From a checkpoint of a small mixture-of-experts model trained on Wikipedia.
Size: vocabulary 4096, 38.5M parameters.
Experts: 16 experts in each of 11 layers, 288 SwiGLU neurons an expert, 1 pick a token.
Training: a variant of SOAP for the experts, 6134 steps.
Below are experts of layer 8 (counted from 0) of a mixture-of-experts language model. Rows are named router (the router's row for the expert), gate (a neuron's input weights, with its number), up (a neuron's input weights, with its number) and show model dimensions 0-111. Each number is 128 + 24 x the weight over its row's rms, rounded and kept within 0 to 255. Numbers have three digits each.
After each expert's rows: a language model's description of what the expert responds to. This comes from a sample of Wikipedia text that the model never trained on.

# expert 15
router:134136155077161140131110126103116148149129116160153107151133124089116140121136153145127146167124138131138128087059106136092104134170148114160132122177164142154145111107132108129092091107150067092139106123127126162135133130122111137142133125145106130144085115105115125126112093136101131170136116113092151144161087132130122175145126113161
gate1:118129163163113117106129113137141141101140133117150106142145102130101089127131165116153143129113110074164118087120114136123133128117132147123133137099178131145101093129098161129133100085129097168118135098135182113100168100139154170185119122150147156120131165104129137083108143091149144120116088091128111165121158128146102133127109115140
up1:119115134124131137111153100174146109114140138118128143151132126120117133153127117150147117127089129108145119123140150097115135127123127140078125147134141117124134157165147141084129169095109103189071132156144139140118117087159104120139159146112120106126133116134157141123135111131206126119138077157143138117187118148091059124115086127120
gate2:115111129115131124103117145153140131131084080151096134087106156130065085112128113105115169145119117127125166134130104077098102113163108108111157131138101093142133138069137163131142156173149121145152144154136147162173157095125134138109141122163139159116151151119105136087101121114110143102114126149117110129115114134188126121127112124121
up2:143156174126114127121140153161142133124112136125128141123156136126122091118140099134127093138131121101157164144134107094144121116114143160182124089142145085080133168121116066163094124112083093135185121137116162121158148119158131145140154144127100109151158129146118172102143128108102142077105150155108134165130169126113119164140129156074
gate3:154163111133087112130091110126097128164146134104100096092095072137135144123095086151120123108116135138117133161089122106124146160132099140132111143149162131148105128117116117112070170118088085139114093133091151156151116135146131134124093107151121123123060149147076165140130146122150120143148143134141162138118110133175127138145148149129
up3:131185123136116129103137124145117149135118162114101148135122136110108133119112096120116132120139118132104124082182132114127130136121107100135111119113123105095134137142107090143180157111100147160137136112108124108123127156088152122121141128111139133115074138096096100183116158173123160110087119142147143106096126132142115158149157139091
gate4:142144145136138123124075115114148119089102109118147159162099120125150146133164119135151145095119123158118093183129093109136092142177133103113075130110097125114111113138102118129141140128162128113108156133085138152095127157133156093144148153134102127088148104149147119135166150128121102135106135194157114159116131112116093088133123112145
up4:135168154143126120119193168163127118150112131100103144121124169128160113118142113155149133153138088065085127179143124125127147183125176144171116138176123121110098137135096158152143135091092121121122111113136098108102152137117081127113132120141186119139106135147120117119108090157125112164061143121110129094147090124173110164134093156160
What it handles: Digit pieces and spelled-out numbers in statistics, scores, years and measurements, e.g. ten home runs, 5.40 ERA, 1.73 m, four.

# expert 13
router:145069134113130109126124135119132154053152081104150081134161138107162128116129086133133131157149162131144093159134122113121088149115174135104127134163130150177130175118115117158169076122140071128130136167105101133102141113147142132139091155101139138128106126173143122136087152096134184108154133161117100156136142131092108116105148146113
gate1:175135106133130140156117164131131142101109143121117128096129101110092106184130150166110119167124150150139139154155133146133124097162127134140114172124138086162159137106093163183187160101129083099155090138068117121136134136129093169193150140139131086121106137122152099159169130147124128141138128140058118117107137134138105171126169129137
up1:196090139128140157164154181162102098139155111163108105112160102145104122157113117083103139104109124134157077117133107126141106132145175103098165114130117095115106142128110114108158177115140143139148129162154137138144094146154133181164124148124128098099116128085111145123138107133151110099144114124127087154118145149173138095127123147117
gate2:129161155119120153105116073092098128127154124096103129171109124150130142144149138200095151121122111102143117147121125113101109113140107137109125140157171160152114108111127144134108104101137147097142114199132095115147140158106146136122123133138147166157109123137140170146095150121130155119168087132143157084116102149134102115102147146129
up2:166137121124140135120097088116120124083093153123123116120151132161144117161135146131106150103160163095109157179144112102103106134144125132099087133163147138151101080114099131148142126065145144130164108148136077156130106165111170115139109153106138110163118147112097112074081166147138154117089106139172124144124143123126114108116176140137
gate3:082128156107171119151154111126134144086151144115126102129121135109093130104113140092143122134120172118150125132149083179119106137151169124146144133140143175133133141109167141096115109127136177111151145088103085154131112114137105098104125117138149103132112154177152118123086131148127162169118113123122130151101135131137096107128143149110
up3:157111098112116128152124126118142121143174129092100125109117108113109084154109095126125137110141171152137113124138119086130146115107170150108123142132090138149130155100143174097144124137109144176121097150123096159147097117158124140131129157130120117154143156119134127114120145151107111118149097172121116103129110126089113092148097143111
gate4:125142111174135108141157101085142155128103079112138145119128104120134132133114145097143128158080118144121145121113137104097098130131136131123147105141102142112128139159137116106098132141165113108122177156172128168127103077143099111105098122104115157122143148170146102103160145125150113108150156145140154136108091105153105106166118114121
up4:154118127136141111120172127125102142123129125107095109172116149154144132143153108103164138096135103117113135127179130165143124149142089100100120119107124114164124080123116148130125143147196129131117126099128115122112137167117147128133118134109112135181106114113104116181122158142141137099161095148107048149119132115127145148107167129141
What it handles: Prepositions, articles and possessives in running prose, especially the, in, of, on, his, its, before dates or noun phrases.

# expert 4
router:135034133121122140147091143110081133098109110121134131126117123147109150118113154124093095140091148130118128054152101086094092142132161109150164139114119174157152137089114126154120161135113121124103134086142135182121123127153111145136143159071123103129133128116145087139089082131114098170158139123104136138155117123142126122153154138134
gate1:117128138146145127111109123148123119089158101132115146067138067124111169116118135111098124172116139132125161159172138122133121106139124126098140126166119128124147077124093133099121122134093098084107077172113113158103118141098131150179110126109137090160146122107158126134182131123177156126173140133133151132132133125173156110113123142131
up1:136099104139117093131156124126126134129094120083150114157075191068131095143111078121124157100104106105117143157080149112132148117137070105139145095104099120148132097098176122100164147136142153114132135098147116143149151126106172142080119133111131114130114129120111107124100161132114172111139120116108100166151131120134092137087177104107
gate2:155149172120161117180159126101140155135122126155163135108120135133101085117163177105121111102129082110108137138093146072109110179127137138088134122107150138142143100168136142097114107126115116154136112098157181119143156159099164145136125151143145130088102134116152105165147120138138160109138126105123083112127123117088087108124090127132
up2:126111153146121103126134100103116070125141116087148159151150156117138155120118098136138118138110111095146078137122127159155182120153111126162141092123172125053130126112120147112109135134084136117135153099154135115168153084148138103112155109182138107098132165103128117129126142111117123096127110112155136155198127114117117154125127112119
gate3:116100100135110151116117119164104179158104106134151182175130117143154142173100123114087123132146128121146125107111133127084112127112124108127136169105107115127109142141109171145095111126154141094113113136158129155125140146116131120087086113127142161094148116139126098101189121099077130139136172101091152070131175134166101128109122129174
up3:196145121111118153135137147145135149150110121100140142107112123107116152164081110160165094139165126130097110121146162115155101116080132150125118101148138159136142168131125140126172085171143108113106143161112156100144149129145101137095124088151144137176142134170137124147113094164109172186108093124153104127089137109141098151161092164156
gate4:114153119130136138126091147131140132129133170103141144184127157104181110163109101133134181122105130142182164094160084182136105099121069084127115188125135129132125131089099132109117139160138125108120128128146103096096125102121156137166122132140126117143102108120131151167093112085134105124145127120137146123106131134151184126178166130108
up4:104147092151109163134123125114112154143095132130149122114101157094173120152141104139108115133139098100123144136118076170102116153113102134108154102120127093142127160150102102140109134093114117151110111129138126131137133099133120141140119105129144149178098118127152172110121138139140122161157112144169110124129150145121113082161131160101
What it handles: Sports words and year digits in league tables and athlete bios, e.g. tournament, season, League, UEFA, Cup, 2008.

# expert 1
router:165073151120105154087102118098097139066180118116154124127131126094176120145135093158136119140123127127131148153123120113147093131125142096140165120084138143183129109132096104099191145120162114139099169111101091161102112119091116115147131142130124105142102132164116149125115117108132134155145108162132117163136159111134135115160146170125
gate1:139158102095170148125108114110084130096120119139142139101172116159122124156117093168175145116120127121095107130118127127149113125145152149079115104115118107138097107117133122125152151132128120092149131072100138125145110087116096131117160144108128127152178168120131124132150114143110088149171092127090146103130093087135116134163129153116
up1:133097111133118148126110145164175118115127137124112097087159153102117105127123162120111146133112136142119121115097143134104102161129094136151174118153105147116164130132140161104119124093122104113107141148193109103121130135151135142077105104148119114115097118121096132124120151142138131107095100145130115108131137146120120107135137117153
gate2:085110101146104152150140099158110142124159150142117161150162077150144116173112151112119144161179156122143135146145107097117167060154162134131147136166135113127176138147133145136117095154124147145153135117164116106139074183155129167105123172104185176134139123133109131140095130146122127108120147092083157165121153136102131096149145132148
up2:142137108135154136158124168133162084177127121081102143116145124086137118135120130129134118152108114115125153132098145101128097147129126100138167124084097152126092140102146187115101124126129102083083126121166164138097146099109154128153127123112088107130151099111114136142161147142140117109132136152184098144129107107079096169081083123105
gate3:125114088152114168157139129101111089136097129143108132116118110090107072126117094105157158134115139099144140123126103147173140157146142086173145102071136152090135100076138124131116122128135132183132142156128162094140119145105100110158097124138145130109116145153119124131168140171119137112138119107109131212146128112141116159153116166117
up3:161125105104126148166160161101099127185126102099138142155060156104169090145156112126094136145105128123121138143146129102130187143160158128102141136125121122111128126126094141164094125146123157133127120143154162120141110146141105103113098150136121106122094169108134120151154108170128148139117102160165126192085128111159107119116163140123
gate4:110130119143099137130140114136108116094158118132111116106109087103117125096130132156132119109106104126116157132151129116115125153170140139159146102124137122129150126165112134149104121143134093152106117157112170122170141125114139117168141143140172103152149136098129128119149124097106143111135122147129116168140132134135131143088171145120
up4:129105177139153087050088091115125110145169089130127100133092107104118149151107146159143107081157153128155155113090083143139131110127129131154138140129136146134129110162105143114154160106151097114140126140116096091112136126122119158184134093151153124121118116154145093124115143126166167145110117136187089089138123104108168131108120080117
What it handles: Pipe separators inside wiki tables, plus list-item dashes, colons and semicolons, e.g. | Semifinals, - Accessible:, 2002 – name.

# expert 14
router:160085110140145175121148115152132178117187135128110102147131161139164134126148138147138130175171134115130147155145117119141108109159134149136113142135152159166126154115111197165147114145153084105106148090119083105100116104168112170124146138132127122115101109142114126103114152153127126159153140114138118124135100109098116128153108128146
gate1:130109126101092146154136153092132170120121118141073111135119135128145158130148106117124128135152128130178139115149171149098123091123147097161140173153133092123152120164123147120142176118120147100096132104107087086099150106124101073167145124112158139159110131152134148148128104132149129132141113128085098153108143136142152114111101133102
up1:114160112112134096131135145142158155109125129136180112131128099130138129138118143152119166103104136126125091114132171109116114113124123120131108091123120156134150152170155141144122080126166121154142085082055149107141093163133102142138185124126117143097118153119097127159147131172123083164105086108095115128111133130128132150128133164094
gate2:096138107141078173076099144152137130095139154099137076110091154168085107116115110135137109119132146106097157149133132103111109096109103129126173153126135138120124161145125100137148101129131069177166106071107136121119114139149148093144104140090128137120122081126120113109106142121177116090116096142151150108106137164135127100140124110150
up2:108118145131137127080112129098152152096171122109107127109134142136106144068111100109110158130099127172145146104174125171147085130139140155139128121173135119136139122080123123134145108123163142106162124137121136138143152165128142146075131163124141128127090127116115123117089106138143128156119153142151142119173093134153134126126129149126
gate3:137144145142123149159149133134109122090170121083193131138092088116113119196113137126107092145168150118123143131136100166134187161116090150111119166131110178094130135157130122157170156144149129138118117118114125139151104134124128145141106141112124155120070170118096163107155109133107113132122137116106149141167102136081132164099133104124
up3:136155109120084154137141168140127107095151175088145148157108117088150078178083136129099153101119181101128140106165125179089126123136104155086135136129086137088120114149140110155143132141116122154120108088128120153097106125133129144098136145140123137141127132115099156158154113162128099102145102144167141124155121163138125171088126147120
gate4:125127115118167104082129148119163169119130123114155125132134120132125101177142082118128088136147089123110168111176131089130100059126134132158144134109126136081115161141136171146156126121137158150103102114103157152116113144120137122141126147139112127076153100132103130131077144113106130074144133167147128130096127130072167124155158091121
up4:113134110150088171111119115154103071120138114119092131099133110123093094073174148115094097123099142131114120093097137116147124088154115120100122116128108107123098137117123135115088129131132152103102115153145142136125116137146113146106117099099132086120147141141149119110123068135142100149152142117112138183150160118095111174112177142099
What it handles: Clause-joining commas and connectives after a noun or phrase, e.g. commas, and, as, which, including, but.

# expert 8
router:155106134118161100106144086072121080143141138097169119107166140119166138104129104164092115106126154139126124180123056130116115152180130091142125134117119146144130132165133177149117108101146118120120110163169114158090115159121145133125123124120125127151082129141111122150133126106144120077152093105107145171114091160120118162145123097131
gate1:119151113106132117148129130125118115130173101109137085161128140098129137089104093130105106096095137157170116170165114086125184134124075099148139118149127116097086176138159149148092162136120131111134123139109159136130139117131072117194108134133156074141141134116106123119147143141133123156171133134132139162107179121099146126096114158138
up1:140126119117117138152139115158087125080125124128118129112162141106118097182169113157127091133187124111091090149105118151120094100164140105108109114149112135153111083104136132115156144124112086102155130100135113149121139109132152123095150132125143156131157132088120161119129118112145130138161153114175114138113112092141077146152171158083
gate2:112086166113101135111087144122122095110128162116107129078112122111147129149140127129186117128146175146140114101107098086099117123123122144145164132129108154141143104184124140127123106085161155121158118177126130142115108124117137123115106114124136110144146105083154132152125114104166120146098140118154118111124126171126129145175113098108
up2:109121155108113175115099115119126129128144099133078145074115098121133141151102127106147158129146159101138125113095096093096182111103126147138177151139126147102125119149124107161130098122160164147096127137118159117141182122131148140121123149120115134120093164127094156171085158116137101146109139111118135143106118147123113114099095103160
gate3:118174072106162126084147124109170152149141139124163143137106165116097159148128156140139095096114133104146142132117125090141143132129121122121141131146139099158155163143126122118076102075127122106132121143104170137084162101113098113119191128119146163138141122128134153144127113113080118129127127094079166168148145122164110141168109126105
up3:112140150094087138143145085137107122146141147132136102106122171144120105156127125110163123111088120114153131053128130089145152151103138115132147124099151135146107117110149127139146122115097058120116143102106133080131102137093146125119101131072120175115117115122141117145121185137097145129128161078129111173137151128109111163114100103139
gate4:114187129129121135089093116119129130118147143167162139124157138118175189164155127157136114115157124132138145159122147115082089164099078162159169129136158174162093164108135148138120182153142127142115102134102131163135159119173127123157150153150128148102101130141108157114136130130132128093114132132124116134130118131113148093145142182137
up4:141155161152150088132115162132102121126188127149113138134113114142109133119138108123113147139158113089103096140150132120122189104104170131146131081165171136137138169137134084130085141115096142113151115122131159142119148169117114120099125189194149116171133140099123140102137110152103132130124153121176129139128155116121119138150123187106
What it handles: Auxiliaries, articles, adverbs and verb endings in plain prose, e.g. would, be, a, nearly, very, away, most.